Experts of a small language model.
Training: a variant of Adam for the experts, 369M tokens, 5769 steps.
Below are experts of layer 7 (counted from 0) of a mixture-of-experts language model. Rows are named up (a neuron's input weights, with its number) and show model dimensions 128-191. Each number is 500 + 40 x the weight over its row's rms, rounded and kept within 0 to 999. Numbers have three digits each.
Before each expert's rows: a language model's description of what the expert responds to. This comes from a sample of Wikipedia text that the model never trained on.

# expert 49
What it handles: Possessives. Possessive 's and pronouns his, her, its, their before nouns like career, father, own in biographies.
up3:543506502502485497503506457465505490520542488497518546477567510455436491529509509492590493504516530504516441484489416495509494533528519493493425430449431454364494441415491447508514513492498560
up4:545480504477462534445517513528573458522488486466476504459540493532516521545503466503522432489528529499571472453513449560466506441444451458563525521539478415481492530488508482485505453528449475
up5:548527539571546553474467401586517478473490533441525526455520512521457487538521578519523527558429447490478474506464505540477485501477434480542495523500454524556464448465469510560470464439472530
up6:472460432520458532537502480465530522465489488522481507524426471511357438598502564508578488573541509490429513504490440538593447518499490531521519460542421512509483516474574470508530488549492517
up7:440484435443521564550505573500467521480524536556440503523583507501467495534510532451514454525480559490445458475527486405561508455501495468510525527510471445520492459546474556512521480468468500
up8:495471530505456399515463514549443504556508443472468490558470523508480476477477548495475522519525523471590517465523516377442483518419498478464454523478415531455542521472486513491487443507439452
up9:525515522479503484496537535431436438580519513446439528447530560492568502505442456477594502519521510566582531498472564496488560522483592534500556542443473565455502443516495500537518476545485525
up10:454484494490512524503520491524481493484501486581510506444540567525486497576465494516580448584517493480474522452513563486544484511546464552428533495551575535505485512497500576490486534517501497

# expert 54
What it handles: List semicolons, Japanese text. Semicolons and commas separating names or results in credit and race lists, plus Japanese and Korean characters, et, ampersand.
up0:489398460550580490514525535493598535516513495542563428504520465506515561496480578464492549510507515424533524501516423467530533491522515475503507412495515461513504537464509601503494554504473511
up1:460534531540489501513490547530482432469532421491470551508445533414440567533489558473533468473566474491539457466491493450541533543486449396538476455542402495499474458405517582484545549475466503
up2:476526445404462478516609516426522482461564528560565439528490561428466516491534531491477554466490483519470451523425522549474596450517595516474404457495496487528525503497548440474425514523560513
up3:499488533484486501509484533566537402519495492406466486468495578514506501544514461510490470506394429555474523457441404570432458528500486517482455445500504619502540511503451504489462484484513538
up4:465502480507586518526553507467522550475498483537521466502473495537515515543458521496508540448432546480523478447522430584508494536494491479548504442526507439473528487489480464575489460460498387
up5:459512527445501536476542495468430493485459468501504594524523486509534477535500446530556511523463512526509538508506549476493533498499406447437561470527521490487522510476419503556574531494443522
up6:478470506554519480534485444503505454495519520514537479492502500437477440555510482452585569438503486474553504475523567491511486501549467511543451567509490492513564509497506559521575542458493477
up7:477494479540510468456491507460470460566522476503522480458508577463516455542463410437585490560527498507443452484497579497446512445478424562514493488511476455413491492518492480476475465435505471

# expert 51
What it handles: Surname endings. Final word pieces of surnames and place names after their first syllables, such as -berg, -ler, -sson, -hardt, -ier, -berry.
up3:497491517508492449475452456520457528533519498481446469457485507530521542471478510489474530512494493524470438446535530521473447426494497429437531501468507564497480604514556469578549511488501486
up4:444444417517562525435479465512501547450518535533485527503501509514502556459487535502504555550531496537536502474517527450539556527485522498509520475514465436552506515494433469469486411567431514
up5:501506474499531497464584441444557489507498478491555484530467539521481484462443491441501538480482456496527480522524466573469457501510508498496512506497446467584520469465503518499547508494552511
up6:398428484519470578475558511511461426533531431551561495441484448518459485393442578500537494405506489553498490490465544477398571463461563453511438542454527508506510464490500538484571492470516500
up7:548556550484486500529541478469480456547460548557556513491488528464451546518549477500443523461455493559409499492512457490472452512472573569463436522528542541477467513613497380524569414510460460
up8:501438551445523471520517522502448553489568512502512498457463495521508477466495431479519496453467476466505460529504518582501447434457515491551506452560460520518495516536438466530511474548525526
up9:443472501502564478536531512513570515469481404479466434549478543516478437517498477543426512514446505476481514491495455578461484459507503560512578508449474468553520523546507502534454489506492479
up10:484421489498511497470479479510460477528532525456542472470551431493506475489459510465532480546513537535519429465538437578523491447561478509479481509459409469388479523487499482445552492456527521

# expert 25
What it handles: Table cell separators. Pipe separators, often empty cells, in Wikipedia tables of discographies, timelines and officeholders; also closing parentheses in dated lists.
up3:375482460442579460496470543458519427529506588505524534450477483505508523483487523476490489472513559469485493565493472485525424518469407503513433484503545522508510508517625528533468423499496537
up4:509515461520502553481476497467491448482556497544494566505470504481549543496515535555445578497487501494510482463485452528537553537504503530449481439469454565375530544577500503500499466492532458
up5:445463509447547488450600493581501408527524434543507530488505491489431604458535492449499556487530454488507467518515517481446495479566496484541511509498515552463541540502480540526514439426595466
up6:461488461502542503526507482539476534492467438506523487507448476465505511502464544468487546530493485440529423450388524515498562504459461521605484462506480432494493503474533549512509455462554481
up7:429483494534505477594409539473464460430487478470426434507531453459529473529530504530539469468418512543488512506475489470493498502499550511493474552463544517528531456500471507597445522532542516
up8:465498466520587569515463538447510490510432473483566497490433514460505441530528521475479457539518476576423546486443489557484519484499534480492455506490512536504496575599562459478461392489473499
up9:490515500488477561578531426530558417531483438529454491548517515513532534478502489460475515432496576481440532498532503570440509543548523523510489543463461500501561452464444466497583482503523497
up10:529476425479476556468461546486534500491519473482543466449480508496474549501458528419454481483474544479484474431475491502480485538546545528435526493497529498449521554464478463495506503447536553

# expert 0
What it handles: Mid-word vowel-consonant pieces. Short inner word pieces like us, es, or, er after an initial syllable, as in P-us-at, br-us-hes, Roman-es-que.
up3:483427546465493582490538499475420457472510494479491514510573499524521552495523505457488497529480447532507510438509540547485614518495547521478536530504475528527472514562510544478499481563479442
up4:498548552473471541520511467455445394468529473563508456578497503530453553507452476533463432471497482526571491526460514482511516486519469441423458513468451536523525415593600596475562489507503456
up5:439581493534511457494534513520536477546579495539444485595479510542470509473481514487516452514494543549531511484476539558458545584493528515486489526521491527453498466532456438562508490483524444
up6:491481584476530485421539439471511525596456396562543483496497491479456525422514476437445476494419503499487535522534525510429487431484548535540499509455520542505535497515583525466428448456482462
up7:477509503525499514507543535514470453510502501413448475428484459526501459466577551484471524475530583447478520486625530507407521564531477485494436509518558528481561491477569467515516445517513594
up8:428457494503477419453520504469445438488541464501553454537513500457488494453467510547539533517504595563533544416490538455509472471534521510435543459398504509456460581531534527463498501453556495
up9:479516490479553550367525516580570494536489507423524534518468509414500457483477486519480508499478553492479403411452494562480482490514454545525496439468502441497461492522487425591463507506564523
up10:472488512449485528493550494547414564483530482550561444485550545525486539515471476497540499503506462594453505536445522544538487554544551485557499545508563505556577517550505441436532512521522533

# expert 16
What it handles: Place and proper nouns. Place and region names after the, in or with, often as team, club or organisation names: Northern, London, Boston United, Essex Pirates, Britain's.
up3:474511548489597493491538432508515439505568549460513498470489431443488510536486527494461506538493519500483498497537447460522563492479541528546493511523528496477469509529555515530464540440534570
up4:422525439501481514471471515542476550555532497434479510473496478487354430460465521484518460470508521456499501439518476508498537577509561553506477516535573511505484541536560491514519457512497542
up5:469474455454464528517463551497430429463447461458550438531437484423465517500457581414486532574488506526460453428454510535493485516516522545451511559508440498506468471466480468488534478490523526
up6:520453518437474560512583426491506574623458447539506494575521557478454438475456488466522562525473521532473517524526499523475459519461475430453519444505501473484556524469511465572490474469475514
up7:478460529461496494458488479567502468527604546470480494525430456431485526507567491384551574477493498567515435549512497461435459478447485555559557546508542538485453464517482535492464509497492487
up8:495558510483506557445504471531603453530479463523502477472497489470530485487496574471519528402523451522479512425515460514499477390520518458519514491546515513564480460476516538549480531463462516
up9:450399494515541454511494439498516482459513464485503505513480455516500436464542499429466547516499533568452476479483501529485533523536431519480519471450556499504476509468534486547549452503499506
up10:490510464465479523520537517470504534480452469534485491514463506458515575494514543546497588543486582518497437463512548484494522498490547496495499523430494486475575519526594445529526457498464468

# expert 52
What it handles: Decade s and time words. The s in decades like 1980s and 1990s, plus time words such as century, years, seasons and decade in historical narration.
up0:503501472468520575561456542570496493523473464559476480502446516468519514439439552416501525499495446523498500468420574556540542453407486477514493573510484548415524506477514583463524429484543482
up1:539480504449507510488495490488505471584540484538500440529496533466439552467465557503447497525522463502567494473505418469529558531549526522487495549507510511515509587482465534470479500498477522
up2:484568387519487510464454430518514516475482495438481496469528514572504529484544465467521524570487471460558547431468563502511500525513479545467473493500457484456489448501467537557488514495473436
up3:482504506490495544519456564488503514458600539483462534488500564557421443577532467559479499464462507510495417540486512501557481541536485500566513489580501449468470455484460519496499508525573556
up4:462464477488480563479521489530420483564515506454583395498492533454530448513380548529461543541475414525538504500471499449560527468526455530538533552452523532498489551530605469531522415540506491
up5:527506479447669491553487501482430472508499527496470540489464452523485441535471477413498564539530513453570519457485569459503589514513538519520537439538496516537500507462459541498487493503474565
up6:468543444498519545393536464497532455468499543522518463604471517462490540472522529451473555484528536440541571489493518468514517568538504500543528531493488524471492487508526499553588521526431496
up7:456493473525440533437497502559514519453511547451499492482464475468467472464517498493483475441493549437378507441508515420481523487483501537552546512482468465474486467501539552481544356463547510

# expert 33
What it handles: List dashes and table pipes. Line-initial dashes in infobox field lists and pipes starting table rows, e.g. - Preceded by, - Spouse, | Loss.
up0:456467527503546463509453488504510495476405578432485453526484521519528455547481511504562488465490547541481517434481464508409511504438527531513511489486534401560455536518553506454487539493545544
up1:522457503552540545514538498543535592570603532497491532514451531530518487553444489496510485527474549572536556481472481490500480453490474548448492432474494500483521459505513481463463475455479547
up2:503458459574462526514473579471379474538520515504517449538506479560480546535464465474517488505534497435453511484514499499513495461476516475505466454413558489466504506487487611501494482477435486
up3:535460507461495436551535450539493531543453482492487572553499498462519560416489469529454531509459535502497503583528497506517438510548436442491478534469548512466490481514560495549539559480518475
up4:426438501481474527518485474519452501502526577490489479488545521521513513511462560404534484470490533522489560534476499555550516494483476541527551501498505493510588508450556503520443524513518452
up5:465473547488540453611517497499511477500521493502566508542513535483490527521462498518495476454483480518459477542438527533467535558546536524538477514431475524488590563480599491491501383471464542
up6:468497532516538480493548471507501489494458502576565601499569450461499546510434538426465517494468457532534517500473458414464472520486586496466475542506517524430480521543474516529453434475501545
up7:510387463474494491593475444522429454483474476507405493553529491554492514403492496498595504470566579473494500513485465547445518500504495521497489461445510537430452483484526510484504488457487494

# expert 59
What it handles: Predicate verbs and participles. Past participles and verbs after was, is or were, like released, published, raised, shot, plus commas and and in lists.
up0:533571445495443489432486504467490507522480512529534495531552464536494564478461441420491510498538538522511461441480507503440553527538490520512468493481522483513461483578539506457546541544557532
up1:427385514535400544471473476473493512459443527494485538546472515561460556486469542558460520499537561495467456514476508443460472561504595546432499466398403536541534519480516440572511524499490468
up2:542475524566490524524541451526463523488544523437541522517434493458485476448542445610535432534438486510468543437449485435481502472468549587515505527491523533444492507547471500496494465448481494
up3:521477535530443517501531485482507478514539421515528511521495517465469547570432475523528568512449486473491506454452457537483501443602543538540477475538481485533623475567520478517522480485491521
up4:443479517527468446505531546509536494508506523466591499530482578540506446560538549493501519548492500496477512478604433522450524434495585466562529549455505543515450519524429485451505454441551525
up5:460446555533506479466501419533506428531487492451520456501482522461493465441519498467479521481500540517493500518527540488476548521533454557532430510481472473445527543499566549541504500478555547
up6:554519524466467566591439413514558511468616461497517405498479531510526545508493542428502537542468515475469509585554523472536480464532456457488567485483518528494485500539546496523559514562562396
up7:470533483457508500423458470495523484472488480478497505555429486486444522475414512511483519512484475557497484523445468552552583505541472607462556520485551469531497499478499490532588506567465506

# expert 41
What it handles: Nouns after determiners. Common nouns right after a or the, often people or objects such as ship, leader, grandfather, parents, with some year digits and word endings.
up3:452469479454485490491528529518468531560507515503575466539440487544469498505502464560511457540530527457489453526494549452498549497503516466511340499483539466477479537566498528600516486555450459
up4:505529520438464508446498487558516432530528499508504477520475491490442524545413478451543528459516455530481495447489459463556482580531502485549519486502438505554524483517467511528551491456550500
up5:521459467602514443583437479550486563474505564506532479458504511536445488531493523498521476523454502488459468446468587548540510473483440517514418531442454408481490472481488511524475410570569491
up6:538489517471521465490566479481468451543482531458573505479525480557515506441502491554489495496518470514427459509534547530511443489461504415511487455454497514522512474522503525532527483432581510
up7:535492434528525512517502528514494494517506519545529448496473491521525464504530460495519465448554545525512498560467436526494490543557525475553473535484495456469454544466472500462496523507522531
up8:442495542459480471541527494534465457469524460485497520495561494459503551526486540437503507538458525494433451467526511521480531517488508455483436527500502452452580469496539513596561554493533519
up9:520454445446549445478509503471535551460541494499512563426447532512549569529439517501498509568539479463511508515522441489526435503514502497555547484534537542522556518461534534501528447529488517
up10:514477519519522502557497487560462521546519476497512455524489495385491505507560540533475489513505482505409542471568593503516541483520481523463481428447491544518548547574515486512504504448542523

# expert 30
What it handles: Name-ending syllables. Final syllables of foreign personal and place names, often in tables, such as Ra'an-ana, Zólt-an, Vidus-an, Bax-ter.
up3:509505511482516529457465481603520475534542448496547501549461503515468517447459542509482432492418516528551468452497525480597507521510519493563493559485517447499549503417501493543522537494476501
up4:536464502504489517546560503441503522455486454465636543494518538485430575519494548586510545491453486415534491533521491491482452460522443465527512560500503500532481564474503436494528569508542502
up5:484471530472443521464502473492430474499487515447470501565470491537515571507463476437575475444515517485578523499426475449442475554457521458440478476471493388442465553494490464557521470423399538
up6:508445504520485519432502460554490496484446429520458515479527525485507511521505424464532500394525536523526473460505517582589536392584440492512492467504519493507503474488489501470559485497503454
up7:504531527446505515472504449544522404556472454493522523491529495486448448442533476477496506531517547528414488529458437588477483492542580529544473514438530470479512417507527496474498466448528514
up8:537515449541547543487545468538548572574453467464491487558460518531520554486474496521496534480524545528526529520526595578451537546491518447552439530493555414468573503468511518462551421461501480
up9:537510514539517567512557462507571477487485554524603494543525508524486475577485484473489483521503520474503526482576525444446435523524451519551507591549469450554499519498529498487563516492482511
up10:428451500475520493454470472487533488524524404462481452554500470480487498459504523459526557531405484456481482515482507513538583434458488434491475489495487435461518483541592444501604491481557466

# expert 8
What it handles: Sentence-final periods, odd fragments. Sentence-ending periods and table pipes, plus mid-name word pieces after a capital letter, such as V-ib-e, M-uz-alevsky, G-ran.
up0:505497549471477482516504508474503490524459458531493553603451454502478536491509517491587528555559503489521470543494473573539489484482485521514454405476517516465465541481454471511524422467545520
up1:520475491482530491478503560536513482591500503494437544454500496487443486522512529418495622493527442541487502468629435515487555507483472481506500414493431507441486500483425462489482552520441535
up2:519458447420462435569478525550435522537464509417501481417457493523494514488456498516583558408577589562562468475472434507487582522519448532591451498438504420480508400520539506535546471560516443
up3:487506479407548451457561466536494546458515509458558451456449474533517486472521476423471548463484554460434517545472438538517506472510563477547485581439577514451543505505525463468503553530409503
up4:533544562508568511493527533528501505490519437526449425494538511438503502498497587511587524503504517472462491452419468475424442437468503485520513570539497551495526521460428508567508493512503473
up5:584465460402512466487534452445514499500509571482454549477449555466531470438434540480484528512539500485557469436521468443509473491476476541450508462561461483496555530531437497512553541516532501
up6:532478472418502569475555491417487505478459461515499530504453508510472532369568500442475467569471543535455528530536501523476538479465485479528483545470455518468514482536464461549449452461496426
up7:522512571501532557535538479473468556518500529494433500580466501497438547531471501423518517514410439519406524499463477422500505484550551525482459524500524555531499433468472568561546490514528519

# expert 5
What it handles: Article-title closers, table cells. Closing equals sign after a person's name in article headers, plus closing parentheses, commas and pipes in tables and lists, such as "),".
up3:524505494520489579470499492506545450486520523512473513507513444483489560418584512461414472448549553496499500453498540454512482493461508542578443464538490474417552499522502554497451511519457449
up4:467480439501559491489482530499506486501529489575450433547444519468517498488473482376507446488458521534462470466501491453510535476497529481549509489500507481526469493497593550490495516432538504
up5:482499508528479543458509511495486507472563533496537576507535511530489506466431487543458525458529442482547472505559453481437533533459467470474447526524521552531552464456492559508516446526491586
up6:433481472480459496509565538478396488465430434471482473507530599471449459537482499478539519477523460497510519491491499436507517533532570514548518531484460505498508486532514481519475486486532451
up7:517474492472515390471470509506540441524448425488526503543544466515566523483507568496500459473479537568487467550507503466488534518503515523433416458507460475513497540443483565483500389533625479
up8:462487573531434599444491515394480513535523480530474494535405458524456509533468582496519488506487474435523422490546507536508504534547574495465387534517508481528486525449547441554531450474556515
up9:426463460480506475450524506584476434517544441556465592487499413456489455438432533446552430545486484497410469535508524555562601505564496517490528500550437481565545461552539519550488513441575531
up10:472543475505479497479436507518420510489572508532502440510480549446499493441519522531521496544481455501540480444475508526495544502499548511551435507509451523493503468493521546496463482498483442

# expert 63
What it handles: Table cell pipes. Pipe separators between cells in sports results, election and race tables, plus opening words like After, Despite, Due, Following.
up0:484486527587465593511543555476512482487502526494501499541510548452462586478446536439536497509511517626504478458456463535577539471536466526503497586460417528513512541503474510566509512514540506
up1:530468434497456533546516517406496537469509463457571517480499504469474497447527538465565521538516492471413501508422545556491505470530566462511509534550520496462463535479578490536474524491487490
up2:493483539454478482511486440485505535499452485462464506462451456566534487470468461506526486423557483474530455513532415558441510533485477454484479425480478474426481477547500540514451504546549533
up3:464521479497516512492493508449461432520479511526570389465531482531468469490461542508511481440469490558535511516500502579467541505549515507460440572452556518508417460456521490543491448495588572
up4:475395572468490527511549514481480553552505475440504542509501479486468551510493515530475478503484465474571558505565454540546507480458463533478534510451536522501511470562529505542426513475515517
up5:480526453483488533444485537468543462568505524551555535507562492465460507509490501441477516542525510527502497552482491570493524488507541493585491495414454488502451532479522486527544468459521548
up6:525465529437533445528455497537495474527497464540491481505547502499517512505484490458501487467422486465507524535407514607467523437499577525524438619530496423560497498483552440538495540406516493
up7:437482506423510549401553530449513449493526481505500546546475504532533432488461526516570564452515544482451468459618540479478475440492478508500541513499459471468506449535495453481509491510553491

# expert 21
What it handles: Articles and post-hyphen letters. The articles a, an, the before adjectives like new, few, large, and the first letter after a hyphen, as in third-wave, three-finger.
up0:470500559558520500512473520457500492508505445536570536620532449558533503512478524552504456505474501491457466489536453528485471499500544551501470510397470538509491621542527516460524511463570525
up1:591403512470473517533524459471497468500526514508447491595476581557451442500440516474497483526459512495541500527484459506512486542523475515514438469445491494465509483538501363509548508553538476
up2:486529503493473487478536559534503468578511519576468484491467521471499431439503481448455592518526557468506415429565544530394482483512485537468388485540460403462454586587493472478458480483496444
up3:522538502477535449485469466446455537522523497540617499454547450501473505513473536523524568478517460501468532477418545491453528504487439508422558501486532494508501560491555567543510479532463467
up4:502529541481512537589528526522524522552425487490533436539542510463530464513538529463505544496504482505479455473537509556460531498479450564482433550474593481469491501576602493544496560503458491
up5:527457389525441531459561527523533505520554461504494479533522519447562503447446526489500487594461520479535536500482518503513460510569441457532428475501452525449536499565429483527459510508574472
up6:411504524489559491493520489462527488480469541501508509528473494457419446505521461406484547476554468446470499513440496454466521490534490515498548510541483554520478509506460493536526488524473477
up7:512482555457497499578585414545523474541564460462504523523498478475491524493469439516485525443448530562462549549510538559498485555538490492476513498468482461528495492606541518439470479407495496

# expert 1
What it handles: Line breaks ending entries. Line breaks closing a list or table entry, especially after goal scorers in match reports, youth-career clubs, and award-table rows.
up0:503514449490504520561527540506521520460475527582525454500441532495490469366510507501506487589534531482437494477508503483532481447479561454479469484478482474455472569498548485559536488495471498
up1:530465505497465536528586447515441476496489518449561508495419489423536524481504523544553537507439551521558518546498519478485535493531452449519502474441543515478423556604445471498486534492496456
up2:551484550471494503485540493497496478493519502463542445532474459535546498474405536457435500480452620485508510419419525502540497470478553511465479510441449576515456505513606420528505472590510467
up3:550529486524476471521485525435507444471467457557529496516488436495471480471467507531561527541499491522570433523526489596468522558550437479484449415474582509445529458597502565444483483468544470
up4:476486544501468488498523434513541521523532503523518533459553449563464540548448465523427482519520567448564492565520524524505459483517407537445551502487472518468469499551462482587482488438539490
up5:509446442447536484431493536518471417526507460546582554515466531517460501490472508489484580561560522469458484551455467487466576483529453408535446523493511528449494561534497474562477453466502481
up6:471450443509540508454512511561454484515492516544559442473466502473446598444469556467398527432465478526499495480466470424480551501578501490471482458424472529499553509510468505491522468491481506
up7:508464535490460475459454481508495554530515526521477484453507570511472498499493521515543453540467451467486573485484449526463530413530475592466486508578439478496503495486546514489495520511501520

# expert 35
What it handles: Sentence-ending punctuation. Periods ending sentences, line breaks after them, and closing parentheses after a native-name gloss at an article's start, like ")." and ".".
up0:564499521505513541501513455512509480536558518543544481485505494461500469536468468522485505475486475496506477481456496541497486423585494452497417590491502544524491537557585460482492477475535490
up1:459464460503426534595485451511531472528526536416504512445537454490519550433459529468576562513454521465514555463416552552498445557510499503559487495528437523468552501463451425499553481424527504
up2:472523510535571508528510442507476539490492474506488471484539564498502537460434488496524548494511535516482501528481500552443474398523510481546506485485496530403498506556522553566470499465562502
up3:539531502507473483510615542618451482465450478536595495531546465525538541546555496513495428510457566505498479503466498566430496512527526529511464518498488493545508491508588521494464489496531441
up4:527458514445477505485612491489525464547536439510580548559494549507525487502490436484537536554385546520461496514472526560497463485438579522547478524451495450543577504535559383506524507455496512
up5:484450437453551456486475547552523512506505506493489512435469566510449540448555484495510503529521524493494511570510484503592453447436538537541500486493476495452553613549503532610419506571480504
up6:509492454481511544534556486479474506539502529504540511486483464399405474461518518403500449491490538554440440474486488484488558490475497461459472508500509504539547516563557450564558480444513457
up7:447457510514526585451507473480466526487518453490506493575484466452449584518457586478553514444495517540526535501518503493485538477548535489565545485510491518518483418454441500475569435464488488

# expert 31
What it handles: Quantifiers and modifiers. Quantity and descriptive words before a noun, such as several, many, two, former, local, President, plus some mid-word pieces like "ch".
up3:514564454580510528445525532537496444482448516482519518446509532498527465509502504508463495536502501512496473494506541406472494600493466486495524557538499509483503474478538518492479446472532497
up4:540508490457499548479462500598495500477530533525495467512516523433538452522512493489561485492417499566522430510409492455542492432557440494544474524529425544456516479549497537535587522553509478
up5:462497460464512549474453451506570517474552479566498496479454534515463462482463458551530474521556586464573456532561544529491515537501525539604512511476562454518461515583448456562515512559520513
up6:493506475460531521511547494520445548524475499545532357547502443544509494551543514541518582509526516534510490435473406432488473490538522514539493463478462487494545521524512465480509505490508507
up7:410522553542535500530442511521556441455497544529503513484493451512421525487472493525514445514515531505449485508470513480486578515531452517476504461512415540490512440464501512506503482499489497
up8:431448450527499548548544513554515438508500458455449556506441533477493515515547486451546582537503516411545489418413512493485436461510463550469570513533487579486529529515486420526536504492528465
up9:501487459538466437451489534547467512589521552573480554504543463500583517531410512402518550429519455507490553408522500553478445519572491501491528488457515489434485539495509481513493471496472513
up10:550466464495506477552520474456493533501493548516629520488476482522504500493449522533585535500499507483532535546513457505427525528454510559483488565490519506410514501453445487591528452418512506

# expert 10
What it handles: Coordinating and in names. Mainly and, or and hyphens joining two nouns or adjectives in titles and phrases, e.g. Racial and Religious, Speech and Drama, plus abstract suffixes like -ization, -istics.
up0:498426444527512512497487459581468465484469438506501590485509608531444539519472477533487550519498515520503486543465543508401563492488435475503497564500431547476529581521522468556524516493528495
up1:470438407494531546535479557591573475519469458450504531504476468574479435521433466444519491518534497560507515552522454579424494509490499558467500535456542577486473474564491441493436485466450465
up2:488485470544512490535526487515576477547451501416536531526482563489513526502537453499519563488486492528511467454421488563525472486456404490469522477488509558538477515512578435543468501547543510
up3:411534445421488556523547533531460490480511489446477497560531548555511452494493510403521422572488525520454478496490506531435460485450499496511482470535479525478478518549458509530457523502492509
up4:513552434458485525498494505555523470514505443486497563454576605511478474475462494508448547555487489554466520495520531501508552542440493474514486477462449478524535489598518522482526476421539414
up5:536526508487509500480457495486467498526532432454519526398498522528489427415478527465423474542483487505498521463517539432547454442493580514530538446479500536474529513500548559557497577489548519
up6:354508483490533581472493497530469496572531437525485523469477547530440545521506562402503497463383459555471511487528523553477496494579498497547459483441535488484604453465528484524492438472495396
up7:443568499495499444405581459446486541506546522524484517405413540482504568559463565476518446567496502491494501519509570451479468472476488525434487449577489428464511504527553474492522506521510499

# expert 18
What it handles: Group and arts nouns. Nouns for groups and arts after the or his, like band, team, tour, art, drums, often in music biographies.
up3:480519561464466492493413504471508519507478397490493573522491520502483455571567429502466470548515561497487482462479504510472547525550508504516522474496510495498497585544494466551438493492563519
up4:483479454529531531543505518561593492509531467497480441556457479517481488521528512515513562442496548445452496498461465545456552520552436482518503522445513512471534453562530464521540520407530562
up5:464461559497542493525528555509473462496472446586544493478456530516505540488471516494509511490514495505506467551486490560520549463526564496594469500467426458469527556519491558501542505478471483
up6:466458499549544515518536487502439485487508498538482505488505468531440469511504538518520589477503511535429527505478487529481542576472560384482480505563514461450570604440449450507506481559497488
up7:484448491508505452491469425468484519521505482489461431516413536524494459461483498444539485562494517537454440474494474523484529498524509502472526477516527531549485497561527455501490551442508529
up8:555489425593483585465464526496485541470511499476538539557502466493545483532462486450494472463449474475465496460536540517465456494528460509544438557525451537551522533544559517466552558500551468
up9:516526514534528470569506401474523457543544526476532474489553467438513529436493536477541519549488547512474533464473451484467531446485544572524472563467521486478555522454502516580490524484555501
up10:473504465461508491497594500448532485396468508501457447452479583427517467535511536560535523550460396543451506481475505458480513504532477493498476520549442488518528508525452414519524483493432513

# expert 57
What it handles: Sentence and line starts. Line breaks, periods and sentence-opening words like The, In, However, During, plus See in See also and web domain endings like com.
up0:531482501514543620488531466449508452542542490555538475474532485464488484491482504545508482511445573531530480439534495463472512441507535483472460437425540426511542550501508578472512470567453438
up1:433419447552501495504503523538494517562528418436556537483435527442457534491557468508534507522479523537558504503547527527510502514557542432601435404442490517453489539450586536509555484489499471
up2:486506540525492515559482460579494459511462525511515371517518446549386489518470484554544526476446517576572475486472548458511525392448538484481547497519480543474536532432555525586497497390427516
up3:472469526531495473500558518473532504483479462516490512481489468489541485452442533579454481481526604562555488534487525490512476469524529544523482549536486437524485545545459537530526491424461463
up4:497422491518418497442409480435524562536481472490529548498439518463434510530452521564486527499488450546567499492528600490461496487626547501541498523540504573504541504504569530517529500554510528
up5:512496533554435549568530500541579520481539497436557456551484475467472460472465514503531469535506526530487570528546529477508527486450499520496524548507503420484570518536485493509597466543492492
up6:488508488513450574440434484506525492595544487541449485503432498499527516485516565450467490501475468509515550510482479506471470522521536595500525474491505480606526564529519537494532486442495485
up7:493524459478505521465494576544499531530475484501496484488511521514458489473528545445556536551479497549492490499514485580540485491506550468566557498425478498511559541495477564582504543487483523